From a checkpoint of a small mixture-of-experts model trained on Wikipedia.
Experts: 64 squared ReLU neurons an expert, a softmax router.
Below are experts of layer 8 (counted from 0) of a mixture-of-experts language model. Rows are named router (the router's row for the expert), up (a neuron's input weights, with its number), down (a neuron's output weights, with its number) and show model dimensions 0-127. Each number is 128 + 24 x the weight over its row's rms, rounded and kept within 0 to 255. Numbers have three digits each.
After each expert's rows: a language model's description of what the expert responds to. This comes from a sample of Wikipedia text that the model never trained on.

# expert 40
router:102102114156129147161126186134103154124114118120147109146171139165124131101151120179176135158161116138109153118088105133144125120118158108132151119149129135134142104105112137108133152145101122122099083128129107161128113110149120130160149093140118082123086143100168087151077144109089117149125101118149091149169112135145116100110099097122150149134156121144092098115167107131179115096100
up5:129046133112113148161111125166148174116162123133128134157143129139098139129128157153143081124131086130142137101089122131119157121164140074134114134076126143095115137138155110112101120108120143164102080084150127126113121130122107117131148104139159118189160140124157130142099143121088145136102114121148114145085129132121152101143117110103128108110098137110119121135150175167184135099105
down5:152135136075135167118158138152153146119091119135143166187143124145118128122141114120133129129152144177148096119118110153172148184153105141145086126074111105113141101144108110155082106105118106117144114117124127101120107118140167100081129120153157110125133093112138132105136139138107120145129129132134147131142150127144134155121150134149174104191148133090117148165132147112125186182095
up6:086104150183107143137121137144123143114122150145098152128113087142116109083137105142091130122125112153147160135167148142102146126140110101141169130156126164131149108091146097114164125102130113159107125137147144129127161111093140091120163149142177127091133105136200142124134163111155132109108150135144114093147095112162126127073099133118139089156107146083107135122144148119096136158080
down6:086124099170091153095116100146138084150111131131141167130141141131161171082170119116106114149132142137127156127140116181107133128126133144133112104124150123145107133125097160140160111126098096135086114131115157150090160128145094105110149080130126115095125134105108093175164163150115097149139085104143132106157149128097111164123118145130155167163144139086120135118121108143119169166096
up7:110149130171098127135130112141127115120144140158103141104149142147110198199161090129158092159138151133113137128146158132142158138111127108155121148139113130152146116125137150105138163133122092132083099128124141134098147138136111077125145151151128116154158113096110062079119158123110131120144158095101136094141120154115166128154094115101112155147153133078145156105177102116129119126107
down7:117099095111159145141138144118150118150144117136090131134125133142097134111150173165158116116089134113163102129103109117115107137063123129105090090152098107151124131151137124124102179112102135157101131140127128092120131168134165153119152125176132125168146114134108158152121152094087125147123153155129109148168136132153110166139115122170161168141122124074145093185146107092117154116122
Adjective stems before suffixes

# expert 10
router:101147097151135100115107094167154185107133131150134085158152152129119114079120132169091138104138147144143134124109109094104126147123100164151118121137123152130132127144113102169121141148165124103101127186134136093128169136133136146127104148114083155129165115141145125091164147135113097130135128153137069118097122143094145146128130156165133153108135100154143141076110099074086122114135
up1:128147105127147125116178127135110145137100158137107117142139092127121182118148157156140132113154127130157141115076139145064090130096109140151095114146118148155133088150191094135161145108097118091110117179125125135159129146131144132094109085125142109122148130134140120089101116148157143119121109143128135091116103081133115132123119120130079096100062126175129111136113142116120087149145
down1:124110145107135105117087146092122112128099114095114088143138136129150092077075088119111145146148133131122145094117162110101127126167157099112124130133136112082141140128112144132106114174137134122132122153162115136135106113127140157146104141129088118135116101135173107095166125090070107136087126109120131151165148132085102117169102129151186183096137104093130091089137138140123128119124
up2:108095110093103134121155135138158119134145089160140110071092173127148104129090094149102117139124157148138094181098079167101117186118078125126091171101152144119105171115132106095142148116137139142103157142102135105130118127126156121113123145148120084154123131122100154089114124123154112158148124080160154132142140086087118146122160117162127135098153113136132121133113137124136132123145
down2:157123148145141147111150083157133123159145134120134108159130156133094149110134125140119185104104134131115142143096121112092119135116141164126142131100114144149123159137127110126131146115150156159111116190107138097113152101103167162132133154099112111182095076156129079175135107116130151153137144130112116094136129125133116160091168134195105159111130138103128160106159124092115104172154
up3:122135142135117101134106082103157113065164155093148158132152143142168073115121144149096180102176117143100110138131118092104130138121130144134145106090119109109096113178116125124186140108164128165147110141140112148098142121122113138128124124128120115176124133137135130132130160141120171104115128136111110122104097140126141107090135097151114107107079076150172159159129135142119103168114
down3:146142141150120161145121106116131143109133122113137101112091150124099090117153154136108138097126082114115156151161089130111139139110129115136112144126147148109119134112101107129142132110157107125155143104144118178094182157160126082116152122121121059096094085120122132148105103130131143160164101106155063117163145148126122144114160171149089099173148122096100102092153096132114132106131
Final vowel name pieces

# expert 17
router:137139127129125111104149142144128134088117142144140124108169114143169102111113144154110055152160126175153116098094143135124090118111163159124157104089142077148135115148105161112107100160126115118151115115146129119115097134108120130139108146110160110108117107102112126110137162124161110128122151154158105162106091123112111097160157092165194158133125111118144128093168175137144108115096
up1:142126142149126108093123116137112149117125187146082132064110121113141153099127120115123121128104168110131141105153134158099141141129125140064141138088166096157123115125069115114176111109159104110151123124132164095094117128111123132128081193133117101157110120135139131125125131143135123118126108102132092101152110146183126159142143172124138118140158144141151097165128090116133157173130
down1:121158139111128107133142156119150165105117130132150123132141122116153173128123092119120170134119172113126095150098142111140128086098104170103106137116170176135132105136149142110164083133140124100150158178126103134152082106172164113076102093143082118129144085147093132157123094171164100146168115139116125134108135138151134123122112097140115108147081128160100137105109148128118144144119
up2:137103139120079139138154147138135199134097140154108087130106104104144095127147149131098100123094130123114113129106119135134142141185158124123155115108097077143141171131098137134110092107120083117105117129134120107148157162142070128111143164146125110091143148115093142137154143147157160145116155092118124118118138117158151090094114148102088105174160100112115152143102152109128163137149
down2:114137066065138111141142095141101093102131145125146114103078086107152146126121161140131131105133114171135111143098143139158098149121071108158140146133137134103165142136132128130123125125172151092129164145134154128142136159136053135116149106120161136155137122182146119144149120144117198162135146126113111127103146118093126123106131177136136154160127125075128126124153109124133144126121
up3:127176149133096112146164129126126145182172120107100153118145102153157075107105134094115133147161132169150112143113162097095123125111141119193139104099155119153128176157116093116168103081113130109126126130120063156134149126125086126127143118145140105160159123125123125123136104123136152117131102113149136132119090130113129129090167089167131157155154129147126082107144150143112110124128
down3:119124120138112142139184126163104117086147107098158127106122079138141155115141142088144080170084171137154137119135167129130135130137127090147126093123092110089139136146063126138130120127116153147157110121141133144096091158124106126129121125139091123157091088130111130152146141080110094142148151079117155152075114118117142113109145112143136093107146110186102136098128099120141126130139
Syllable "at" pieces

# expert 42
router:155169121130158107157155145078092130088129149135084118173094133136136131187109123150121095120152090140078131170103108155154097137122112112111103105132154116158142133095146144120159095143121088141122117138141147124149103154186156144168162093097137144122119140126173107100148101122120156094097100121161113125124141151094089146135147129114124146146128105145120145120144125126091135120090
up1:112145122112165112188168131086178100119099164103152103179114101101137124125186141161119134118134124155111102150155138086126139133133145123126081091114153080120097136129146156106128111126126131145118116101170101158118147089119144107141144091157159111149129122137181140101090140119139119109111144119106099097154102101122138122161154152087134161112102124142140080145151144127135128123126
down1:115132155107120151154125139104109113089098094163115103150156143181122086087133147150141095132142086149140155121140140118138103129155092165090170114146171113188150099121117112106109141115088122114136121098057137121109142187107130104109159150115142120149158135138115108111118112110144124159137096075156137105103144104130128155113108134127174147099155103131123137131130111147156134117115
up2:124115158130146098102115096154147140083129091104125105120082154087090152133137118134105084077145106144133135150138125119109164131150098149200135130136156143095136136136168116168176121125137088134122106101118099159123136136137133145083169173112155147146081128145095164160140154123119155136155133171148123120152089087129129118102153118120143130150109156134099102133125100127145127130131
down2:129110119112128127131114159142179166098117129140166126160119104118149145163144154113127101141137128154102158153129156132070146141135199099108160112150092134106116156112100169116147151105152118115157124088136127145128177142122139113172153173129139135185124153075133135133136086128134159145144107143162106112133112160107101087088120153145140146158144134135109099134125088132159129117132
up3:092158152107121136146134114142115167107101109153124127118134119104116119157145115118130131119083105147084119138137148146167141106118091107139131074139098146118135123148078131110176112164113138132157111150135111144102086153182121067171129158149124101130148158136130104061148180141136184138127118108126139133153094120133102154149110161126119143131116128098121150170112144089131159125126
down3:131183130144142111133079073132136162134130157114156109118149129117114141087070159122137150098119125152117157172091159139099155137106112096127105134097110149101126136127108113107138156120160169152138106128141116105144124139151145143107139144171097118137099135138138157098166126132074087077132114144123133097157146182141151082108124124113146124164123096101131094167108129149139109141130
On-endings and year digits

# expert 58
router:150163108149161107116126122164097105115097138114155119130121164157110083095163115094114142147152161147134116140120092140178115153131134168102107119157129113147146128099106122127108135117099094139150136109149162080167121131103129148120132180119130112108125108115180092152159121137095099129122161125150095142124144170122101107118171137141094155089145117165127145082139122155121138095077
up0:094125168134127070113147126132102148116141144136134127136158151118093122096122125154132108144113105161122135163139164110149106180169113132102131130097125090109112159132129070120167124145107085177129128124194141134141092163148106096132131120127157132107093143126159131121122055128136117124124125093074084118162094117117121127141137139123106108139123094151111149104109121152149100110104
down0:103147111109119088079165119111127146130149128071135114120123113121102104091167126092091120103146126086109123142124097118098173106133179147136119108128136151151118140073111162122154152164133144169084145113141126127120163133157147124127134149109105110117145128134126126170127129148158147144117139098178082142117135108112157167092133140117123139159140163105142107102093096129155187130106
up1:115118167152102086110129135122141122183114066116137150130103123151114100072160168096160146142176097152107109186124114111130143155122118131127123152124117140098107162153149124096126078097130076151098151138122103128129132152099130146116100125159137107139160093159137135106100188135106139130096134097106127161129119123146114120149075103125132111149100104161133135124140132148136144122149
down1:152133112128131089213115106187106113134144098112150081142110093130119115111151123092105153152095137133079133088093123120137117167119146174112109125147146156070128131145128130107138137153106129135094139143137145143105130147111154134114149172114129081084138115109143123134137146166104091150183132133130134121091177115125111150107132109160122143164123138123137122122146128127094134122084
up2:100143157142172090099108168120148120171151150142090152098134123155115131144174095099117128165145145093157146132124144145109185104098149114129125143087110094108114164117057121143106154101146086143145119106134147135098096136128130127140127121150135116139123158147166176151120106151157131146126149140121130120165147126150115111155097124162140124190108116151123118101110081136118135098120
down2:109130146144130130118123157165106104124119092119154125141123134112126164195076074125132101117129116147163137123120113105122151151139125169117125136118150133116080137127132176072148141124109149108121074144081078107080169164117099126147131171131132123140101105118139155106102113128125119138077097158103144137129093128116117101137145145124101124142158145144123075116118102087116110099116
Kentucky and common nouns

# expert 20
router:132139130146143148177128160134156178091123138141147105111121135090088126151131099116094096094127103062082167175110107114110108156116114151119100117134117158120151145105162144093084164146108138100141144149120158139138109159137147134135125103078135152105145118145132137114138126089114089125131113108124126102131125118093138116142119152144088149115162137132156155112169117110117152201109
up1:139126165120116171130125144123157123100121128151167144129066096145150150135106163099108154106140083084189114117093110102103156142149147109143124132126148140169153138167104103132123158132096173111095129152149112107119098133152165111114093121129085130125137142129172133104141113127155138117139147073127108142137128110112198131130132144124139154149108143163105142146091149124164153156121
down1:116136159144160149163137118131154123135147080130108139124094160122155148119116126122106151116131141121163147106131144095142131168123063083070099103163109147174122144117094097134128145150116142148170102106151109150112148126103126132122166093132121102133125150130142069098159168116115141095132131120133124108162069099080112139126140137122110125137120108154100109080129112161169121131102
up2:135135109174126170111145129101174161115152099150172128142149147085137120098125111106115146124113128091094097119101160139086135137131155100166117163138115170089132093164137131106103163128083103082139115116133138141186148157112150119122123105146140122140140162159162081094111126115123141103107135135111150103121075110178120154127112149147102137106129143106157128149135165124122129160115
down2:107158103152118149157122149104135128116178172095152113121162153115141157172128146178142129149123132078119110154150101119116121142131171176119127141119134126085116091097149132098157158155132135122145095137142146135169134102105140132105158159122110115143137131119106099158133123057105099113149130108094139136136073130115086133100106141155119137134145141088157165114110129176129157101137
up3:124183120136112159155140152120148152146125107148153148147124071125110100115110136149113113103094142124118116138104138093098149157129112113155129134135114170127103113114168150097158137172122092135141160154104094145063141118117105114120114094158158098138141161119123168112117122064119138139082119120158146071131133138121112111092110116108158152122160155128105157151138167098116147136095
down3:139091167141173104099135151109165126155094128129156153125128133107120155117084103135102174095113109102120095144097104121126108092126109151099138132097103111118089100099160107105084125109124103137110138137193123103109146139148147162133136180114146126081143137143149137116131155103144120151077124143091142117134135125165121150117132131110137106138159148096144146154086068133103107141155
Romance vowel endings

# expert 48
router:121103142161151121132119138150107161101122093114103131074149141127124130141093116117127147166089128112131090085122141143124112115109161157109126197131132134178138126158106171174142138104118129149129123184130109114155089131143112131105110108119169123155143136200085171154132119096125119129124135093096137118158106089122111135107157118103123074134124123139121081130128143150110115148141
up1:143138137154112126120116162121116132128133146119125087172127097144112138142154159132112159139110120086113151118120126124122127105134124076133170156151120121157094147141146160108129121149154156111168168169081112166123154127089131145100126101105180123122127115140174116145137143132119189157167101103088182138114148082093098095078152147140115173105119120143144140128111153105123131130120
down1:134154115139105114117142108143135073139167141155164105092130133160096133131124173168143119122164093185133131143116072120153098089124157138132147112144107089143104117092117140121206163119180096114119137166113109152097136107113115121132156136133128154118124118121126106096119168149163134163121102138133140115119174144093091092113131130169109123147152116112114125128124161153124120146119
up2:097142143125109115128105081105148125117133144135111102114138117155161100168119142090165152133104128093140111110121162134114140155108169139082149137129112116135086127114104147138122124151120129115132106134137132109118182127102090107126115091144145149110085183090088139154110120080152081139141078144130103118155142072122113124085161130125163108160159121151111106154147147155147094139162
down2:150154148132114099098139131155159145120184163156084150104138116109136112124109099106124124154142137132163112100129121113099162125094078151085123120127132114105105118122137122122107135135120156152105091141159148118109111066120158083147135129122067137066082107113126149146096105161126121109143110131148144116099113121152126106120168116146104104104113120111098170132116109161171086118110
up3:104134153122151106141145163148169098089173078107141151146120126067143143118117155094121110167121136136149087104132108126127115160136095124146086081149190156123088153144094148155096158129140120169114103142121098138124144143092142119091126091163137113119150120175116129131114114132132137102124184135113152135149136132107117146135074137167163105142131129099120152135132155132118131142131
down3:135167154120132111097169164153109164097151167114124148131167138126134120141148140125158104118139127119179107084142139123140098156135108079121146153154198106112121133146103145132130095134083154116105128124113173138104094129102136096135122120090119147147120124133096094103111136160132123115097102153103149126119115078115174109173087152118130138143098124113081145137148088111129161117101
Capital initials, acronyms

# expert 27
router:153124119124119164109102143107150127137108125173137138114152129136109104114144120174139104140123155130146125138145153146142141133141139107108095072158110102125151131140114069141125159149093132177168130136118123176148137144089145112133103110136100095131099130131147163150106154084126148098119149131161119118150171061130132161072094103147125160085108138141155134122104153142126107118185
up1:143061121155114148144131149100110115107109131146102144139139096107118137146129097138101134160139146128120095145162147093111119147106128116096149128156164135147118126117134095129185102151151108114141150118129124128115096115064105111174147124183127143134119144118173124127148134105165173095102099137086129143083159127154144129124108163127130134122129130152143093185105157163067142128140
down1:116118107181121126133124171107158151081126206123111108117136120139116180167109131140115128152138130112075125094152112102101104150129145146113163122145102127149170093164132111114106122120100123168138133078123119098111106080144119099095098120099127112089114139088146150121128104107142098112126144112122138134115114110156149134137131137147143129128161141132080110150142164148157138182091
up2:125069121144098152095111118109145129176093099129114120106097082146167119110153150139156133119149152156141097178112145136091165147129158080135137077143115084118144138134101074138162121135123115121164167126117144137126151133127126128131112120147119127120095127118146131114097159147125130083138135129146122081110120097142136152095132124099150181082081141119138139123095097101116099133160
down2:139155188117110108130109120098130139135134133118124145129130178125122157154141156162089120158124159114096167079136128139186117122157118136130120139127117141073111141114153119126069157171126115150138110103116143130145079169133096094129137146138116102132090127125103163129124133144125149141120137138123143200155162157097134130138105119177129144176129128109133143112108099101136092166157
up3:130137128139126138122124166114162133122102118140120119129150112157112121162144183153178104073100096132147089125148122128115158153113142118108136107140151087129113120116094130084090121118087134141117150148122138126121110097155128072141139160090100159136104152173100149158131182118154098145124100124116142127157123136170065165146152086108108121097152136143074140135109137127117127111125
down3:088129114123130112136134116109123144101134159119110122153117103141151181145146122117104159111118172169160143100131127145094108138097172138131052153105116143137082132093124110119138129126106112119133111113125132119165170158175149105153139149147143150132124078114143105075158132136132156090118155093126114130168175166115142115073123149147103137123131155108118176107131148126152153102119
Verb-initial consonant pieces

# expert 28
router:145093148142142106094109145156112109111132068097127148118127142160119128122145129169151133118172112141108117138133138067144135141113158112113164168100087129163143137112108150139137163089145110121130121197164088114146101078123153128109126112116159163132129132167114119111113146107137115124118135113107107137141081081133133137110142121063123074138127135118119097157150145161099112153117
up0:128178118117161136104107108121119146114114092134131166131155161077127105120124128131145095109102143126129156134111107099110132176104112128152152137135126128097129138118139094141113137152119145126146136146181075098132149079154106107118134052193160091104091106143136111150134134136121119149106100120169113141128147136123192111109107113147134151118105157105145125131134174109156169141126
down0:129137070130151145125107159101093131131110094091152079099190157107107124120126111096118115089067070123129139101101108123104146099149101107160114066125126126156157136117103122145141136098151116131126132149126109153122098075147136137159138110156147164102107109133127131132122119127126113089157120113174130105126110107118172125132166129113111138140141086141143106107174130134164133128136
up1:176142139149105117156059181160104140133133114097137118131116126138110125138139140126095143111149147142181128128172155119127134078160148147138093129134139123094113150083130125141085102108137163138129141141104130152112135119120157125167160117119108141117139161172119175140095149175202099106123138124129108156117105097123112134130145117101117154138139184134112103149153148162135129115106
down1:130108126181165174093169088139098108108158096122111120124144169127145130101149096168116104127127136126124100180095118127150109139112086135112111113114098118195145129157116165154123160118146102142168117143110129100165078155147130115145135163122145112136133129120114109136162117113087112171098132151114121079129106148147130126089076127143170132133128153103110133125129158148121108129131
up2:127096162146092159184105122115073138124165111097136119134106141133146112172155142165090114090132087104129142142111130125113089139157140150085145153157092141078158131134098123130128106091073129112107132147133105119128104084121132095105111120134113158171106139138163119112146124153125124133132151110133128118153139135123104131147161144140111122180149164156172104123107113177138168139126
down2:119135114127138145143127134145170109143067124107125115091132115120074139073143116112124147113139150133134122158143103102134149135120124112138121078123139146171119117145163087129105166135155132133131080160131178110091140123163169122106144160177108111119177075114169160153152129101130143093124147170159141111098125146142150174102115116127127132110117118118124164159133121140099113141170
Capital initial of names

# expert 0
router:139083100158146146137114140087099123106110140133143141086153145152142155132124080083150154116137128117154157142116120178142081121139147140110108164116154158117149105149111096101088132123143131124153154132129099169121162156112140149094105132096076155121170106125078131131179156141127104131104120118165158159114141146156109124102105138149158102150115096117157099112147157106111114157150
up1:148138151108106157146137095107107142111093129166122116085086177133147111160140138113167106135154153090136122132113138138133123129142110107156100143127081140128129177121179120091141094147111134110142156178096120150120124133169105145123171132118106080139108106155123157166126122107137156147108137158121140102103116095201159131121105099146155135117144156120154108102098128118145162113159
down1:159142142117178147168103138106116120124134120118086091089130125163142128123152088148136152174141100121111118129170155146138118148124182122159142115133136120117124132153152140139072127100138137138105142144128088112137135160112090144127160163106113190122139149107082138138136125169079129105148128121168113109116097093132161134128092126108151159127149185119140179157136145141117156154136
up2:128145108111133131095150124111123150096161130168124101159112117128123143165105131135171114154151130142116111171135172117129137081177136110130127146140124155125122172152127150150080109121141155155124150104162069115154120140119116122140140111149179128150171154105115120138166099124083093120133098128162116095110130085134106093133113103164123119090112101130108116078178154132115129109164
down2:178139092167132110112115157164146127098118118100088142130142111160140111147138143124094121171086102108164116082153079157161092114135124111104143120113142105147125143107151135121134147136111133112141098132146087115112100123135152108117109128099168099159146132090137158135149134142136103091116164139147076095118101121148151116148146156098187164125096092133098120114174165130122126105127
up3:134144087123095100108156106142159121105167094133149143095152133170135127123118135135164147128108107157085107168172119139090071103130129105117168156125142082130134096161131133086142167134101159118125114132149117114120106160178103084135165141138136124109125159104113128125162121140133126109101127135136106131069145128157185152156114120100154113119103090100123093128108142102124106124139
down3:152133130081104148109125101121133140089084166153173085137120146127101146124093120112174135129201144149102091134129144141147157123163066151146114152095141132087137153150133116100134094184131110123112151167139137178147120126132121129126112107131149114140130117145094125160149154109133136139129147101138080099125132164147115155142147141099144077137153133116156118133085116154137150132114
Mid-word c-syllables

# expert 53
router:119141145140080087150122109080128151132124126108148137132152127126103136107123166149151129102125163137137100114156136156062120095122166115133128125087154176122078175132099146130126110137125107170114107175145092143134094100097119124136145096130117123173123141139128124141078101134168109139181138136072108139102092135126121101162094119121154102127146125142130153162100146141109133139156
up1:111106101132105170101107114144106117155132132138147115167148118128098109169087117141142183132162110100126127120148106139104178128109124153122108122112142100127120135130086094119206167178138098122142092110161143092146159129132097149072116158171138133142085117116146118127134128109122115154112141084095129134109143122135132154084131129127166102100140173135098105118165116117121118119144
down1:095136106124139128156130122181128130084126161137098123101118144103164127090119143119154111138168140097129091191113138074117123135145134097171129175175121169142112110135093126157114141110121106141122131158129135163088166149145105088145145102161107104115126106087118127105114104142140145128117136113098137114103117112154158154123128118159122163131121169171123182122098147152131105094123
up2:152110088119133132097108124105122107173137110131125168150078167115117191106101133141138104130142145123095128091112106093159111120141137093126169159120125099128127098135112089142173157151125172125150091158164103116138157131144151102120134092143149133123124080144149147131092118112142126131141153110148146119104170120131162108164108124187173107114168153140154120113120131134172120133106
down2:132112101098100117130128121109141122153119124114118132101180078106137088145134099151119152141127092091156169152124123095159149150141113177137125142087093124155137113123179138097124125162109119114166113138144157165127137150120103093125183119110111154066133098137142130126136159109127110087104140099123110130108150118119098160130094162134115123163089137136158104140180145085139110154117
up3:099131130159126106098129089154151149125102155119102128105156145160114092137093130133123111113097166103139163156098112108137147122117117173118138110157153068148116095111121140143141121146140137108105141100127109108103157125092121113166117142151124131152150102159142140160115084106122167138099130118116146121147098090111144165114107086099116155127186185114173147085138156143101105145152
down3:140128117139140089098141134187118117156153121119100175123191133135090109130123103141162095121156128163084158115170109103124164118137120088144104094136119123135121118105150164159133092147121104123149124099171130120138124142135104114121149130137111153106123158127143122139098156153103084120073139098139073124074162118138124125108106152158116131125186136118099144118152094130149148104133
Definite article the

# expert 13
router:126102099131122142094089123158189153152086131163148143112169123110141116141110108152100091142167115116159155131137140129117126163099121120145126130137094123157128116139139160142143164135180151162145137190150139136147152151157129124097115125142146091093093139140123146102092162088101089110130135111096099073130143127127137138069095102140098158115138155108108160138134136127120118110120
up0:128134107110155142175157131141094099093117134116145113114118120102098134079149100141120159142132133130129166147128147153137134128121069167125095137077159126139122130173140168159184130134127103138152103127111165106095111175104193137118140120126143067134179147137120139125142094135159158111145104151123115118141154118082112135120126135139117140123145106171116103139147139092099161148115
down0:118101081125098146143144159110110104140149109145152076100141085116114102116163157128134121101170156126139166135101117133165101113088085130127125062164142106157127144152112119146149116105104113138144160106148125096100120118114122089132121098148124106155127140150099098115127138128170135155085129148116147117122118141136187122108089114130099120197121154128183104144134138130111141148117
up1:119120162118095099140095086152154115151111108163162128115149178170123149125155153106143113145112102136143164107129130145151144121165119126178106150127089143153131154131108130139156131124105128161141107154132093124160128121158133089099115139155138078091125135128143159107100163144134114188124106157098089113167106085129138120113140114137130192099121102103118092126126093096146142111146
down1:119130110126123149166130108134129129136095145120119092138150132108092096141150165144139140135093136124148098113101105084129075124108149138104169131133129132137145123157119067139137107098114115112113143099117130118109121158106153103158121109118100121062104149124182146134168162152125129114130141085065179162102091127112146113126097107106170116183115119144136103123155156146137159137135
up2:115110117106078125147107114162155125126097119155107128097146118141115140121086130137165063101143150103137140140158175147146129131118159107125109156118112120131102134167161120176135159092130136146092095122120169184125159139115107125162147139151098131112088167165121137109146167114095125087112120082099140118105136122135124084137136103086114132114169108134094148153131115149117120125167
down2:077103113117125150141099124138122099134108145168145146134087116114102163122106127154105085105129122137101069158162092121097098151140081151118116159139099124123140134118093142167114121130156153118186110151160118121108118154080124149149120144158129147129147142165141127120112110135144121122082126161111100119099088115104122129155110098113091142119120150121126141151090088206134130135119
Capital initials in names

# expert 19
router:117129132130148086124127123140116119119091106111181143095131096099144085142147159087132153152135090148086130160080117157140136111111149134135148099139148131112084132140132148152131086149098108122133142080152114130166162171136147129151169127103114150139151128084124141120139146087178101107112158126149152145110116117100068090105112122156142132121156172157097151137151136137139146097130
up0:096172130151144113108129078124173148168096130128143133096108096171160145171179100130127140122056148085142109105130111133114138116124137131164160168185151145124157108148139089088118107099099151141138137132140139101130097138138103123120122098133123131154143114103100147109115100127115137151145177110096132094157109123112115092140122118121155158107135119139143146106179158105144117129125
down0:107120126111123082127133172149150124160106139133106139122101085124111117165101146127126132153134115141156111119121163124107106154135161145148133130091193124144153150167167155141155133110119129158088123126142138140089077101149114095128122116135151129110143135139149133194110101159129135145119171133141153116170134127155173158107115152166137100106136181127088179136093120140099117151107
up1:156107125138125128132125182092150126138141140132115120073108121113140097145153156119136112145162115100087122137112138178083121100158096144146110101124105139177108113138086168140172127073142090133110137145120133124115098152111134129137096161132158195136130116087144115088111119135163124137105155125091122114117169128088131115104102119083157140116103136109156138142140160141169127148142
down1:122109095112116129189112129150142146142147116145147110118129168137138092168119119110104122100134163090137112122145073146134112122127129168106107128143194095084103150131142117135122109101114132113095079120102158137170095139133156159135107102139125124097133100092138091100149113132108108158151129106163154106145156132148159116108137140145101166106160128122179156139136176128098169136127
up2:069135126115156119145137134141160146146144095116176117140096105109128137076143100140123115137123166111127099102099144150144127092122124158131137145132162141129090127185184144124170096122145138144112102114136137144114132165087113141097164066121125078134127113164147144119115120102170174152102157117135085128141113110097115129145094095098105128144128145154102142103110108127117154098140
down2:130140122130151088117142130114175107125175099119132104149174122122119089098136096089125170110094112138102129196151129084150131130151166102147137155163114073127109152108132097163161121075162109134085140141141171117128120128121128091163123134117161119165132138096104126110130128115147107153144150154119090149149115128128142153105113143152145126113139135110136107074107119121077130128118
The piece "or"

# expert 26
router:117167122108120149100165125118095107131116159125157105115147117108142114111154077104132073126127079115149141131104162149142099139149142136109148099139152124127166135108127143102100102126093119125118146120072125151107124142192140127098139129103153121079121111151130096138132147162137093110184150164167107153145084103112096132140132131155162167176119135093129132128148127154148123144088
up0:106105124171098124156131164109136141133118129120103136066123109089146125088140131099157116142168103116153125120141100174087147130136135120102104115127129158162135131136154140130144113110146120094098103115118143126125128154157136150129131154123151093108131125140076106132110108134187078125139130107158091121173144129114147142184118111112089136142111073094121168180127143089093098127122
down0:114094101129166132133147153093136132136107134167116132101162090163095120112167167090167152115131124128125141136132133119142081086147134117118166132137151105100094111124118184133123148102167148128141110178101143130169130112132147153160122091151138135103125091117117104162138145091165093134155124165118114098132164138129132103144123120126166130150098094131202103113124140145106150136099
up1:119160124124131160118145140084132115123123145120115153116130102148112114104117109105122181096117119129136139191100141146133128080152142108143099124104157154124165147140113150101083136150105145147103144185130120137107112134141125077145137145172202127120171159145097132123116134166139155129158106128145134155130119118168145138120147116147155133174140109090176158115111131162119147180108
down1:119128111109145107121147122113139105100118111138107149146126108130109143126139119111141147105138143144196115110130128139163125109191156100130102115139132133187123070167107125147117149124128136109095143136166104139081091120160079122131079116118142102143193111182139080113126105109128106114125136139135157150113170131142134119119145131136147134173153125107073154145145148090130102154107
up2:072145105151135121163133108097107087132135128136139135133100107126131098111141107133130122142068145125117120151164129103134113129125125122149145141131106120135141108159119152142162128129157135145115091121135088096123140100123113119108174157139166135130113166109111140079154125135074120144130192115098097082140110148118125155173136132138113147206123151176158141143118077106132083127119
down2:168155092117147104166113126103126118099141143131146144148179126119198136148149105174123130166109128115150149153131113163130106097110128090163150109118162129108111137149144142112162129125106101117102148138131084075156133138122163135163128115122172134099123141137128152119086143150112130148116138143139124113159146123098158158128146098088125120132139090051150131151112150151096116088105
Mid-word syllables